python train.py --num_hidden_layers=12 --router_logit_norm=1.5 --init="normal" --init_std_qkv=0.0348
Below are experts of layer 4 (counted from 0) of a mixture-of-experts language model. Rows are named router (the router's row for the expert), down (a neuron's output weights, with its number) and show model dimensions 0-127. Each number is 500 + 25 x the weight over its row's rms, rounded and kept within 0 to 999. Numbers have three digits each.
Before each expert's rows: a language model's description of what the expert responds to. This comes from a sample of Wikipedia text that the model never trained on.

# expert 38
Description: Sentence-initial connectives like As, At the and In addition, infobox labels such as Time zone, and word middles like up-ris-ing.
router:475517517532503503483506507513489496506514522448491482524502492489469478508526529473450450491461488495486461476483516437441514495520506523506470530499534539459478538517497559515502504511523522500520510528497490541504508491479429507520513527463497472470473504480501489495458526515474514494525474488472523498496476513479546541518505458528544543493499491489482488523516508516465473484525
down3:502510490511471543482484511504506486462509477482443518479513486474494533523465479500503494546490514471531535506483530462492460475530489532538491520455519454509478457461490520561538494519475513522524497574505521462511487508521487480483514463455530483497501502470470475494475496515457495478487478489521510486502460533511527517493536492517490532517536532501480517520526498508473480465493
down4:471442547513504522501446535456461493555537490498471544509498436499497510515505513519513457493472532453484529528493512534494479503488473500486471519509458536486546484513493482485489477532479500511470527518505511492550489474492485538533504478519535469529482542557516522518490530536480489512518530480498475509493492505498479471526495512470484480527518538509495494515495493533503491517512
down5:461499491490497467461553487505502507491515496464472533467512467551499494511478479534498480475491471565529527487443533521530531479451496497519450532500516472521502487505476510493467479522496524533497472524495511508475452512453472540489464485451484473454470490479444471485493504495475469488484486511517513491521456504500511498528543511502479498501477478503501501507477480495517531492518
down6:481492517498482458495504501505489498452512488559479494478487504483481457448560512493489512518485511556563521481477486483486540514487491455485494491518468456536478508549506487480503481485507454478489514513531499528506491503514545506457475439489472467517481501493502532476502486520477489521461481525508495484541518511508473522471499508490490502476543496498501517509477490492538504424487
down7:507455510501524496512504486515469511482535561481482506477489505506514500509536520523473557533522507494518523519514499473516463481532486484520508504445503545430501522480493505472519504514494509523481476439539479525483498497552475470512528499510483472504501514480518535503537491472489509497495518513522535506522545480501476472556499545539506483486483481498440487474459521495493493546492

# expert 8
Description: Abbreviation periods (Bros., Sgt.) and single letters or fragments inside proper names in credits and tables, often L.
router:467522481492507460512489482491527531539488461537516539504520525520504506501454516504493507515522533502518478439537527504513497506530452496537537515512506486537466476546463497489550474493469508517504467506500530558521503442506480487559493505488518467511533467485466474531467484479514489500520553520475497512513476512535501514482511522521512493533476518512508463504478489501486464524476
down0:500529499513447463509494508507484504512506474465465499505508480486489482538501483520518426477513475545492484537485550548532484460457479451506494515503524497478481473526496478513503507484474521542454485514532508549494519487474538460497529524495541531493477514487464463534486487487554486507519500500503489511472510497507471508531536469523483501519469484508475489519463497499512513558518
down1:503540480480498491488499491528479485484462493510504531514450479507481496491515516503545507484493531506493497501461531540533484472527493518488510571514495503526515482494519539536516508442523525535495516493508466514503488512521504539487492507482520464499480549537472489470510478520495465497508503468513500512530473488459476485513462553488472465502484508534581447511478472524527541491510
down2:533493506450479492508502516493503475521456507544504523511510516469496471475498491487522479479420539480497514535494496467485488492527492498480493489504498532536528515479499521544493480482469472493512507506513454493488520495487497473493531493485536446530500500510494466566554485538499503513471515494483525446530495492516504477532481475514476530502488531566509540497467480470445501501512
down3:522531542516531519499528472531486516443516509518480494462524471508474486491473532496497479537492480531454507440525494555492525479491544489502506489503485493489526469514448557516516495524523494504501492501490509563488497451503510445467515502471522525484471505466499483497493506495520506452462542493540528529507501529499503529484556531516511487523496462497527517483492491496504509516523
down4:491516517488514509493511512493494507508486533450507505501491491491500495488560509506495490439453474483513478523490453521511507489545488491522522516477531482520503523486512536509449482464464494496485484513492537571481514521475433477488502508483569478508514512506532530522534500482493489500543497490498512518487485532513481503505584445527500520517475509488494496533467484534529507486483

# expert 61
Description: Location and route prepositions like in, through, under, between, about, and -ing endings such as recru-iting, occup-ying.
router:477500512503508504441495527474515517446511497474541493476489446512477557536500481480529496529474542522512512502461509533456515540476476498515467474498543511518500511496470501496500492503530501459481468520500496501525498495467509508485520481518452547463453514505482492497450541466527513526469480502515537471525490527497531482521501502537532510478512530462463500537527524493511513477511
down0:497452521477507504510508474505491560505470492519519460524516512500519491482487500496470471447475485490471544533501507495512499477458448510477498486493533487526489513542466525506484487495513491545455542513487495525516450500484487491455521485424510517488483475514502489484490530526521528487539504474505528509507534485546511479500457480488504538538491489529467462453518473500494534520513
down1:499500476461513453482472473532495498519503493472482466476571551513493490516490499481501527501439459495489510523493494487473482483526539509477496492546468486475542523543520489447436495495500489522501549521521519545481503529498505510540503510518533492453519509495494495545525474475467475510536503481516489495531513538518477488482460492493470517518482506526491529506500529539474504505510
down2:466472512470492513526495504503503519448488512507464471508485501473493474517502510489503448485521483461532531523507443522511495477487511541487515477492455525483460476515524482499496501502507494469459441486496583546494487471472492449537522535496498512497528488512517546551514471493495525496518510503523525530506542511478510494480510513508468488514501435516484486500500480496517464509539
down3:495509490481499484481510481506460496469495522437490479460493514501505512506542475494462480500498476485524526524470522473545513471492468442457525498522520493526473509468489481478501496489511472512456522479501486506520467557457490454507492509474509499519433490506512483511511508512511454514522469522549497477480548481493530465548470507495532505490506532512536522448480514499462498519479
down4:546530520503534465463483514530531507490518510491521494526475518510498525485485442463493522497468539515520501516491481481485528477479520504437502464506489513539537498538469481481494451504473506501511490523473476510494504479491420445489470487485465499510535475508482518532496478522507455496440486542515536498500520512508502491523517497534523535475519507531502466496487453490490513520522

# expert 57
Description: Ordinal endings th, nd, rd, list dashes and taxobox items like - Phylum, direction words South, Central, Northern, and nd in Under after U.
router:524494498535501533481519458557505524484523518505449485532526485539484466560477484499483494483511518485516526513490520488491501526507584477488513527522498521488448506528451536530519517523525491527485491537513505553522487518496506509504471515520467493489536509501483505470511494523546514503509502470507516487469462510513512491476504479509478506510486512502514444549506494530444465461509
down3:539552517477518508530498514523528532517504514479476517490477485527521512490518492485493494509495499478503543460516525508527520513516520471509487569486497523533508511543484498472520508525514489495523462470531537520555482523479503524474482504500481463479530506516475485526499492498542534510469485479522493464508527527552522483528492493520552514487543555484486482434503475528518461539518
down4:515490534511539496436477501557480526497490496431466508503472518509455523510499473502508511479499480513467475490497490471503478502498537507441509508524465450544444492447432451474482490487542521551484487491475529533481527512513483483513482491473474527534510490509527496483480528493514493497504495488514454489511489507491458503483477503517493511512480477500478515475480474472497489499501
down5:493510545491530434476482515497497544524524464434486526509514505526533512504504498535469461487482494465504532530544510451529503484437462474499475488502557488487540477493507512512494515500530491551493529519506488476488476463482552527505503490520551456456510501505524497514480513525481505520526479508527500489490493464519510467501522512504488465491479501525471507500524531534489490492517
down6:491480485484494448526462526507497574476453493514510482432545495519491519501493496512503489501472511486506494535509495526548496522473514507472468513493478519487554506536525476485465527503494494485449465504473509517487536471486456469519521485488519476527475466500527491539470528469524500482469481525509501485496454482502485501489541520544493459551484487530495524477477517496510503536500
down7:503499503463505470506528489451493518519483518545502483512517522445520480501499533503495501478483531564459524534482439526505507477502532510466491491521526530480523488489531499468505489457492488497489503522485506488504563508516530510527483490461465488567495498509513506553504525500527487529494506487524534513529517490515438510494490479511499500523545484523468486465470503521513516516564

# expert 39
Description: Leading digits of years and dates (2 in 2024), number words two and three, table divider rows, and the endings ary and ow in vary, vowed.
router:497513540493461492509489493535509498501483526492478526527456470480493490473487469486527526487504527502496480560491499483504489476507524494491497516490517464506500466505496511456452559466528500478489528483553479523493495481456464469465477411500523514550487471478472527485519519543471519505522536494512482463545493530485486492476484483526473469501490485463506496504471517520483524503516
down5:487504522523551476527498543502454497530516522537496512549483496489495494503485510494540519508452422495502525449501509526498488456454479489478536509561492526501543503485491533502522515483506464523471505482496502503500491460488467535472529485478509499486427488502471459498456468503507485490492466514516475476486485496494491475483519478512517476465512535514506486496491468495551475495498
down6:498498542523480480507518469507513541540528478494503516507495461506475504500499509436497510476481501473496506556502486464473515502519484515441518513520481507485502493533483481526527496481520493531470511519521524513496519498495572524502516452537535462551461495508474499509521531531445497521532488462518492509482453470449543488534483497531494470476499483472497486463519501520485501527512
down7:508505506443514495500501491473489497488473532533475508514530513483500548501509501475510429439493541499503512492483491481510498499492507504482527493524520567500468513486475493487498500500525544503455469521483509494531522513486488497456538497509490481545526513527484559494510549522505487523522530469509497501500493498536498473528494498526482584493488547482489462486485492489524489489566
down8:476480469513471467510471489532484490433496489477494520513545548483491519484544497495495514440445482473509468495492519531508524511522455473491483493504483485503528511491499487480535505473489504470505502498487534512499448510535507528473523510524503475509499549511458530504512496478586538494536466517533492516510519476516527467493512511520501504507517463481497520510474476504536512482442
down9:457470498469515523492498539531499518530499517469532525480492522527494496511448486526478510522506534500473478457486487512502528490514439494493542518468508507496511518452482439513448490494502462499464485514475516468511543507489485495490499519519505507483527543484495529508507483476471536470458528469543493509504509516497480488449464527547492528483501508469551524537481470526511536492509

# expert 47
Description: Closing parentheses after ages or dates in infobox birth and death lines, plus biography verbs like released, published, signed, joined.
router:487510489520500524483506526530527488499487485471498486472494482499466522426486483495482497511460505489485446509455490543498512514492545481554519511542563484482509485509495491482522479528509469483486479527524448543525469525458479477499470523507492523513497480483479528525446479526545462488512483489527508487482500505518445495480474496492516472526523557468496483503530490472523518512509
down1:527480491516533476494502506492465508515512519492520542499463494502486530530495558463541453507556488512540479513480504506526501521454470531480546456509479533493474494545502484513522476488533540499518521515475483484516518482524505509479498531515470505517494505502499475512470463495464489477453524482545552533487506567522500509501492485518490539520460500474499554468486519480508510506486
down2:500492488513509509483458498498472469463575545465485497504489495482481525506495484532500485520478516467492460487500522506488485491542481519549514466475520499497502508515482535502498516517482487542502545490520477485500486488501503472508496509484505421487501525461523489533519457501489497531546489530490476505483541480554565546498516467484491540512474466498491505505475468480454518476475
down3:525512477519496514525498518506495468464476523519518517522478528525490509519490457537538458500537492465474499524500500482525511518496479512489550521517465510543532525458472477488513520498532520492519452472489473508553492503490524519477520461474506485495520500500468510526492513534492542487466479484546543489478469524434534493537480507495475518466517563493537540498483512502517497532487
down4:469538509513492470487488508514535457476475490510522497491480483538528556496513487499457485464473477530532525524506483485456527507523548537484470500500538530511451475525519439473490502466514475492480555480475521476521470485482502530465523517490507518499494465439512512492452535522506514526493460530485518486522497503490473480496485497509499447500504495522473490474496471471479515473529
down5:507479490508478470480492478503548495522502524553482511487515540457494496505551461509498522500476529507505513484467510459482499490440521463503476479496501558543526499536501495468490474491481492528499530485527464541537495467488455568543508483499539518474456502474467500522505530476481497522474510529529533506506509498524479493515499487513465501493466469523481499477502457500535512509529

# expert 18
Description: Middle or final word pieces such as par-alle-l, festschri-ft, a-ired, plus decimal points inside table numbers like 2.0 ha.
router:498522521513505475500506461530464526525551497523452547493472457522527517530522497479525517496511477471506497495463542528513512508465469490482513470533505517527555466470488496462495497483465481526510487497545508500490486480462457481513498494472508491510528509542470483514535538467452531476493496541504545524520490501508471478501473501492478512497555477543517509507495473512516457475469
down0:526488499482486506499501532528524517500532571546498493502498558522467502492478474461492496526526499497525488518496525492477471493521469450508502504479511471467508532507456510516473494519509491467496491518447467540467498516517523522496507477468499531525473458494521486531518473500532459481475509524530485503499478474503525501538508517500481498525477474487473539495468508416457459502525
down1:523506472502489475486530478503482496521527513522486489537522505477508484481538501549412489534499494537475455478523472539482464501506497483479496511495490471473487520537510487510531545455485530535501517538529527504504504491529480515476442561502459450506524537541520493489492504520493498495501481502520458519453524527524486479496492501466476514541505491491503502462481500500501472498533
down2:526493521538466526515492488517528498509479508538472537530538531477470467490532492500505538504441549509544521529512502496502464502531529546514503541481512513511491510487482513533526503536533530532512500490493519521486525521514489503505467502537526485502493514503513462467493524469476543502490461545525503479525499498497539537501475489495497555499526528470490502468471575506474521484474
down3:507468525475512490514459482483492529489545494500485542514513486481515487498506517542474488520464449463505508500480475465496473519524498514510503489521493488461462459461474492496537503464482470480506485475488494524462538466506501518530571466512497499504495523483491492530487523512485508504496520454461456523463521476513513481521468472481457472551473462489491464556498543486504526492484
down4:515506540520517446495466552540466521498483469495477461491525526520537506503511516489511511471526494526523512495475502497467498519511456504498499551496531500473488471508495486545483503491502517516496513557551535501491509479469496504516480525489484466537523498507456508491534481500475450498478525453462498495488515532543516477504503512482484491525471417501529471490481464501504462525527

# expert 11
Description: Short pieces right after a capital in proper names, often foreign: Alc-az-ar, Ec-z-acıbaşı, C-ard-iff, Ac-ad-émie; also zeros in table cells.
router:489505466540504503499470418488509476486503485507518510493456530502509530517501533503496511469474548520483502455526530542458517501515498513528480524496503432436486508499466467516525487488453500499511478513503537521490508540492501465476490521539496475504491455513489473426479524512474526516508522544472513499516489488473518484499515504529501527518515498519546512507530514528469502504492
down1:501527483493527478481498523486466492537508470500475467500486510489559495484527487464484536478478544493507530490568502539473448493489513465486528513546526483514503495519490508499506507484495539467485508547515467489492545519535514469497549479482515446493495485482521501484501509497476522532504526482497526468482503515503477469503542471522451443500492461491482444516504524487483474487529
down2:480503506527505518563478512492493509488500516538512467539481506474553484497481481494438495518467516549491488519458490475468522480498494490492547513499534473491501494472450515485498472504493531529488476524504541519512516514501503503472548516494532492494494504524498491495525519463479522440478517505491525499535511524517479525445531509520506510472512473476518440538468476459525443509513
down3:518496505497498467506475465511479514539479492480500523493502481449482495544508497537512462526473460461553524530469494548495512530574482488448500464494526507478478489486502549492496499457476472519499475531507506468491476443478485529522489478491494452469463496494494523479457488491537496522482536512486520516509527529485497492512547488463518520471523505513507533491472498491502492508463
down4:533473501517480488465491460487493462511557533420493508427468500526511486515511509482478503513497458472516499490454544494475501483470497530488497473481540500486504493529516485480487480509528482507540515511482501484485541474442527499474472494495523514496480487568440493510479484500460509470487506526508458492500464497520496480493543535519496518514479485490527500510499515525507522534511
down5:494511487471482470497509534516496520504517547507532547479523524487551515505512538462526483466495503534532494472477500511499494545514434540513483489517504510475465471460525525455517494487527469532523515494501533512529511475509491524470495512504508509480487502459507477479471506458502507524533481473548554519463524498545462446495522485481527531482468508516504493535518498483514480534517

# expert 45
Description: The 2 opening years such as 2014 or 2021, there and There, the and this starting clauses, and ot in prototype.
router:512490523480506523506464507553513503489505548460488496504500482517472517503523496488492531489503485486492456523533474511505514485430539501460530462453509525486501513514533529463487483478523461543477498528547452484475479491494503444498471527480506487510441495473535469487516487523519528501458467463473496511495477508475498523487508495511520475506452509530468520467527514533515530503485
down0:519497491536525499467493538563503539492519514494507494544481530490461487521529501525517473524494505532475474473503519536504492516504497511468537546475524534523465456477509540521497473478497484498503523508560519449503520452538540481524483519505491476543535530517538525521483506507480533503510519517515511489541532443535476513486509533500524502519514491506494498514486499475486531504551
down1:527504486535498485472487528510514522487530525523521493470482511473539496520513463505473519497458464538484464549484486499511500468517458507523512536503500480515540527500502541516507482498517514492492499477529522525540518475499512464490508429464447466505523538506456486482416458519525464532470458505489505497509499513499506491489482524482513478475498522490512471533514488516466513537488
down2:483443443491521532486503491506502524503514486530550552478487480457515482514511518524490530520533520485511496466520482523484490504513506498489494474538488524498525547494513478499513479488516456483498530542505487508464481485469516510444505538489471494500529547446518495500506453482453524462493494504484525480501511486487489519465513524510507495510549462475441503510466469509552465517504
down3:455492504512497462517521519530493508523510542476505518486521512485486478493467490466521523501495490526498506523467544458515478561496542535521477520514505497542491470464473505506484504459509468494477546503451525522520474481499501550468477495535461514538477480491490469498515545482508523495494494496561527511529466478540464524505526515522510500518483481492470511481492468444499472540481
down4:503488519479538517453560452530522475526521496531551535506503463497474474465518496501483514524472493495520528538525471519471483510470494536476475475486510507526482501489534495515512499511524469520498513459503473516507517483500487529532493535533545543493523477487486488507500432498515470481491506497536434487533543477489462489498532489494519479510507496483511519539488470528543512527520

# expert 46
Description: Function words in running prose: were, are, would, being, have, he, they, also, that, often after that or which.
router:520508514525482494513435534474449503476514509478497506546512508483520509536524511484525528461490452501477520529537485503510552483546500536510508512456464518457511476535517493510454484495509502465479513528488523475475510479492484469483503458516509507475512515462516512563523470512521525503505479493488467516446489510514507520488486504489481496442456507464512542520509517490497526543493
down0:486482482475480461492538502492440498523488477548477501478512434526479510479511503504480481526504507502543460484506499519460479507470524478494522480459490515538476503502533546489510497460515508506545498510487520485460468519519539519541502521471516527512508512495489530522489509523499504497505522490526494536461520514498504483473476511506491494572520457523465466525524479448520501450456
down1:494474502514530536502534532516482480501473482511465515525523537482543513532526514519533495508518500540483505565489481465525493513538513511466473480494472533490520518511529513523493522456477487489486489508480507507459509498471482459480525491524465458483476449464474492531488509575496480463454498490512476478492500484505456506462498545507507522519468532498469496489471518485493501546473
down2:511526474506517515520479530501521508490504514519526489511494507507487479509484472474455500548522526513535484456488524478463495490523456505489475537483519540461476500529469494485512508515499486508510532482451511503446543505489527531518511509498470532494499518538511496451562499488485469480480451510502500550512471540497433501507536506516514536510547518523512521482514477484519465536458
down3:526486507465465516459471509525506500487525523490431479482485516476464526463531489530510508493505500455499490472521503500512472525508520495494481525492500524524497454486500520525520510536487508509470487481508513450534536481509476485524530507534557492517454520495476505533511552512510494494476452467504525492522548531505534528526476483484470548487490529470501474468516508550460478526512
down4:506489467544493504498486522484513486470523524499491469493516485511469512522514494482515527488512520499487453488491481510503512504488493531537545498500533513502472483488513409469512442488511484459533465488475495514510496505442506531447455494500458486536501512507471486509479502546470474531464477520501535490515543505521492535516531528534520491553500499483496561475486484489481526489510

# expert 29
Description: Mid-sentence adverbs and conjunctions like also, only, later, again, still, but, since, in, plus the phrase for the first time.
router:485516495473528523505484502524468501494510503466526541495527472463495523516491482517483497495514496477513563472463466525534559524490496492494491478501495518510540466517487535493487476526540496484508495562497519506484481495535500503453437473457481521458522534484466521507487523522504523468506483509521485484507518538511493463538491498544550505480518544502522509532473504510566508499481
down0:509495497498507488514522509482492533468475491481504500496514479464463500495506453502467501456469487509531494493488499521566510456453510538500510506500519535528549526497517503527462502520528530508493522511499500531544498459485531503510493479504533485487503524476487472496494500494509464491504533492513516494461466512522481487548494540475462520511508490421447472525522518534426512468497
down1:566466485530471463493479514490519505478523493496543490477517507479483460518418515521501511514458537500530486467445512553502502495472493490497469510496522484527511484518526498522484522489462474521547515512483517494478513468450536471487501493509460487506465505520479492493517512495477501458510429493537538503498457464496499477478495530482493472483512526522508506529493486515520472521495
down2:516530527461520479515505503543474478501487501509495527515514462501472489448458502507465498462483471506521536530483508485496475471471485558496512521482481508499483508541539516529531488468489485497526531505496459480539491512467465537479488513485494486532476497529499540507492463565497485517498481519475482466529531477510478471508516504528476512491536503523499527510530456508559438515517
down3:513508481484452512485496488483514483494522488516502494507460495484507494501534511521524522509512471521489497468497500485507505532463484507486484468562447544500513515500490526494494492498496509523440539488557533513509482445524454521495468469481456495486472452536488511531483515462529459484477471502489526509511526506532523449551495505528450452517517516509481488458485533524512504513498
down4:510503506516510500520578504518503541513574519506473515514473502464502531474494510481520473548476494501487471521499481491504485471515498551488471551536466499510509521512482486494492551492497540478491506474535499484519511510507474506546487555482510499493474462501517459527498517514456493551495530487473506538466525523479509522529489517509512481500547493506484499483538520498480490521434

# expert 6
Description: Inner syllables of personal and place names plus common first names, such as Mel-iss-a, Jos-eph, Montp-ell-ier, William, Robert.
router:521496481527472490458516451476529513539483492472471459455486516546543468499513478539533514520541504463478501528507521521491488511493468505482490468474524456506480476497495492482489473498471498503502479479486486502459505504486548432521455500472499492474504505524532463492478513485497484490494462531482520562503507484522561527511476517498489475497527513501480485496492452486517502511441
down1:546484497517469544470484477489543459483508475529488526500528528510530482517550485493526475481464517549497478475555508506517478501509488503504490483509504534480500518504501502525461457453504482505509490473491488483516506466499484534467513488490513510541515469499555515494535497460514525522483479464520468453493481502481496522509518512552557527443499480481465510496459479480481533475504
down2:481455487508516483471484522534487492508503486456497516501457450502470508591514512520459481510503502497490445508479480494481541447492490521541557503455540465491491500466507496533510488506529499503529482512500495496495532479471513498532506490496515500496486468512513487516473491505513536496512523483480541445518531455525549481491530537534479529504490490538518495524491534494492513491473
down3:531486485542518495514497514521486501490505500564482528493478491495532510495542503474493525447468489526518515513513517514470497523543524491476528483481477469546533553516507545489542503500499489475526517502528551484500485526466489547498511503493526512477465538467545494499517528461457476514476522477549496503546548503513471520493500494507496517483520458506460491473516464534476512483520
down4:446496502543481472523517519488478522513461502475509499518511505497489518541491541519507457461492486454455484526506508479494497495540496496482495443490564545528503528445508520500475512526505502486465516529492520525474491520496483496512494522567545487514525518500527490528453474525482516510518500513499477470499509513554472509507504480494490490531439502500507540499483539479482534472478
down5:469502476494497507515531553548502533497548528507511532499474466483502480496494498521502501537463459514556542514519467469521485515509497504462499562509480546509475540515523536472465506502535454493519488472525491477504477510496515498513493516475465522518501513506516513472454476493494459490446494497491496449527534476490483516540517532517525473499508471497489504471522504452515477461502

# expert 2
Description: Time and sequence words like after, before, until, when, then, plus fixed phrases such as to-day and under way.
router:492561511496534493511474520520494496467533494525495502527484477501484456491529513510476504507478499557452436530494496506539513474515467508517494452541470520505524493525538560502538516496502523440501537495511488510491517468504488510497514489500478508521458491508502510485513502540465533491495473481459512484489519483498504493534469466494507498473492476460538467467480518465557476469498
down0:534460514551468516491497494494486524479521541472517517496508535485489504467555495449479499497519509561477503508521537503537518454493512480465499498523445472530510500483508494501493471453476535496535537502447461460502543465509505476499458535484463487530506513512498492527539486502506509517503492473533515504533552545490512496446496509517516517508502489491524493501490527504470510505524
down1:489451503511547521484490489512459512519530487461535532493471539487530480494486502528532501541500560463479519524559523496544506489542475490460496507475519514512502443493491519515521486485525516510518485462453516497504517492500545468479490478540495467491495505501527512522524506493481504512508510486476476482504535509490511466527455522496510489459514447438510486505495538466505467510472
down2:487501493559504514491511462502490483490543530499493493508497530503496524513497531499481511489536504521504492475477442473516466536497501457450435565460482490500468510512483446521449493512474485516483481506520527461512504494528506514514454467457499523504510469474488541514534484498478522530468511492537498531519507501461519472518514525505510533468470467492530490496509460506475523471481
down3:507480498470481444485543447519505507498464516456504480503518525481488524508528500528544476472516489515497535516514489540551478503488453500502525532559505522526549520498515476568531500478525471492494545512536515460517484468510474520511467567504488512497509527485500512519454509502509488531526477473496488467493508522497486488478509491491450489486509492487478497485516508498517459506457
down4:479464502457504548548460523478512512485521488501497513510469533471493475460491511521512462512478498478539517505497506494530492492516477520469477530517492541512483456512559530463492507507509470535495491460488529487495521482501460512479464491528529444415486504469522487486535479529495509486478515489503493491548546517504497462496495549538483504498492491500495500502481484454501480506540

# expert 58
Description: Short inner pieces within words and names, like u in maneuver, t in overtaking, or in Mayor, plus given names Mary, Charles.
router:470511525481517500533566514465516499515482500502469525499526469529459473460495489521506521518524530510516439554462505516503533522478487526529506457476517502506556529496414494492547520485491491528502523484497507497536525516482530489535531539506533510506517490541501454534518510477483476460482474492489496496510516477491520536542499500475525490502486519467494482512488513500480512508479
down1:472471451485534478495495484510528516513566515500485502530552501531521483507521521533484470492446483490511485496489456508493473549500515489489503500516499474529519506463520485505526473491522473449510506521461479517481486473487528475535523504500463519505501508514523476484507494478556502495547488451496507472550510452536548492488507527498522523490510497505451465503452495514475514548493
down2:464504487500490495531536491547505491480506494496523493529510480558496463473506501524556515440515496502525489487490522494506528467492512516486500491478549510508485443484480504557459467506494532490520462517498475507493507544482459513519484493538506467499491509504473489489497492537503512486528466552516495509495431494459507469491506506433538515490520516534463479515493493477459503511469
down3:532561471515558484500502476485493505478554527510512499511503497422501458489486540528494499491477488502503534519529499487505519487510517561482475499478489504493495538498528522464479504484477464542462509462505485519451523483492520461497487480487500489525503499457469492479511515521526505479477539482470490501515542535499506478532524499515488472483490477508504537432515505532551492519513
down4:552504489487531505519541525539519472542482541434503517484490474516483498523496515517551509457529446530507510470492529492538489516536466478463474522458544485499530468528461503497506541533498535514519531516499510513483549521492507472509510504478522512508554498501498513524511493524477507520487498518504515484492470500520535504531513484498499521469512513490490470481530442519475478457513
down5:453504495522480510506529507544500489514540538483432525494533532489495507487507488514472490545462496470564475541521472471492503443487459470521509500465508490527470508519524475499501512531543510536473537516512483512467519500480519527489505493491514476514470496493510508472538502445485475472499518543471470530473459512490515505494492527501525489519460492486481479516464550509527495519501

# expert 14
Description: Middle word pieces of proper names after an initial capital like K, M or B, such as K-eel-er, M-ow-bray, K-el-antan.
router:531514504527485507498477427482495512534499501502476523523504487533474498493484517490488522469520512463520454479506536425500484499506472510491487553501569482530498503530500502500515518490535532518502466489478533505488482471484454503543455497529479521495524469510488466478516464460520514564482529512475499504500509537495521475474494487493490512457499522501493479489510540524488541466470
down3:535454505501527517542508481488510500500500463523471475503479496484495488504508542489482487532489509497510491509508493488534460495500506503474483517504470553484564526503492527437491519459508485506500478476494476512499514439508536460436538503468531526511538506482501484548527536495523459512545491460512522487481476503502509502485468515474489534447492477477493504459494506503489532547526
down4:517467497515472478520483490536498515495506479565511488515496533502509478500502460482520482480534533503505536481460464537513493521559546484480555535497470511468503513555490522559523476487511502464486494499478534536499511476509505511521520497520481530523519492458526497498491512465500547471508509491521502489508496519464517491479526420486473464529507515474519514524487522484463523524507
down5:517541533491488490526523496497496518452509473506534517521500524481529484451490503413482521495540519484468502475493487501461527464483468520538483501524488479490497527493483488539511478501510486470442463505496521514508486520495518501492549502461512530505446466500532463436527481509465505511542519475504475495449504496486468486512526508498494516520497494517525529507462494515509487546526
down6:525496494529492483494495475497451493421513458477458516480481503450487494494509515492481515491506538481491531519539501541494505496516488518482491477489498501457505484505503473509513505490491507509498488523535509490485558515487495479473497503478481487504584488548484558506506556492509503567520509508497537452480545512483476493521498464533504521524473500514492522518526449528529510484508
down7:485493480513470549498523478515522480526537495501540478517505514507504547431494493442466538480501537515530512531495474512475456458515464504499501499476492513483492486441482531462487479498553534497520490501486466527499516480501473494507567517535504505465496500487542464479475467506495516519523521495494469503535514511484497487495497544464494495528469505500536463499490468481505527479535

# expert 34
Description: Periods ending sentences, often after years, numbers or word endings (1790., water., ers.), also decimal points in figures.
router:489495547498515526502473504523489510512494505517495504487457488522490485476552535516480473481518547482510480444529530545490496504536473481513515501509484514538527435504517486490458526489499496457504525483511480537518516469532460470526499543465504509433511503488538498532502519489498488450448462475506481468548530496476521479523495485489508495537463480531524476505489483486489490504493
down0:518438481502501507476505510506465512483488509524491528501484484487481496470498494431461507465523488458488504526511507444492472467486487515483469493492479490503504560511480504498513491510527505466485511513485517565508473545498515474468530506505501511524500474488478502496497502495506494515513489524488498535491482541508481489522562521516521513488537460472531539472469495446572440530500
down1:506522514499495503510512489521479522505496495465533525462539485508489504479500456502491517475469479542529433491543513511476491506505447492522488501510483515469486456481471517485498453540531467540476495440544496530491519466493484475472503492460543512494528462495488476529515518490493495479538457512496553461540466519473518489482498460489520505496459495523508480515493476486522520499459
down2:528454500520432506469464538524482494545503531461505503510507496521471512523556492457484469446521476468529475535508527487525498484483502489521486453486501492482471508466466499546480496536516488517489509548502510513495496515533528497490520516491517510513564503498528526484515482515510511475499506453539522501519509488516490527472547487533530503494523484483522508522481500539525486464450
down3:520472482507532475538507496533483521507490524472520484510477497477466460523509472509453485483547455498519528499470505508432515473525495521493507490516496524458443501514495456532458473539486500514484504495526493517480471505517516514555540506475554445509508537559503526491484501498471491513484491486497507492530475519488511482511481508513467525563493507524476485506534503496504459527499
down4:463494491498510523485534537500530523478518557526488510483532467501518522488518473507543528503478484535547495494512516502512514466518472521492458483529523530461488492509534510561472479487538499495517472517483517495445516489483479514462495476464484479508498501491531499531521528504497514482485485489477502510482471544470441503515498505485437477552487510439520506469467517486475499456499

# expert 31
Description: Colons after infobox field labels, table bars, conjunctions, and country names like United States, England, France in lists and tables.
router:508535446458497491522536458507515513505506471503521523498473475504457489508510520433483525487501489504511518511458456510528493542506524465490513459515459531497489537514528540486483535465529479493488514550461485502538531515491497499497542467512518522482498535510499522510514505539474475475460468469522462472493499510489520468527488495542519476555528511506517501462501488538510496479500
down0:503481516491487528449520474521537500536533483475500489493518462509505536520473509521474466488513431485458536464466502507501506535476455508508488493502488482499494483444507480520533476444522498492448461474513478496503482521452474521458485518517511486493501503471467458523455481528482518540474522498494471488533517525485492500470503509497471443511509501502488502497487468479480555509510
down1:546509454492475506528460532537477542535527523481519502522530492503515490513477514521465534443509494499472486500529474476508473476508487495497502510489517526463514478489478486501488500470512508481470570454509490482481577496495488491504481465461487467497509502465481460510528501475484538497491532491510473508531509479497456521470533502502456472522470492490534481476502545504527525464524
down2:516506500500493518536506468511456481489478484506527479504536501475450515495495516510509500522470515514451475484531531478549483478475487540522499499521489498535492498514490554531527502443527523491483497488478483513458529526498513477466505514507519497473505511472512460492534472517505474500491465515582495496503485506479489494534535524537521560536495490510492517454487449500544463489466
down3:497490505483522466504497502546498544522491487498491526498445492508497477511503473487475489463498502547470492529508483489512486522473487520507514485481514490496476517476503499498542534506518464494462461511522529498497513545518540542463485492529520520519516514494454506470504510490494485509515518510484548491480495483514510541510446512575448494510432514486505492501480490540534569555487
down4:487449503525508467496514504500492533467520487502512526484517514451465541523499534484515448491485474511538501559523530497512525459473513519466468523510473490521495502478521501493481471489510516550495478452542485473541509507475521514539499523516473536499478512571493512475488497498561527493515481515460516484504525516492495523543496478477526521475526529502487498474526487448523509521490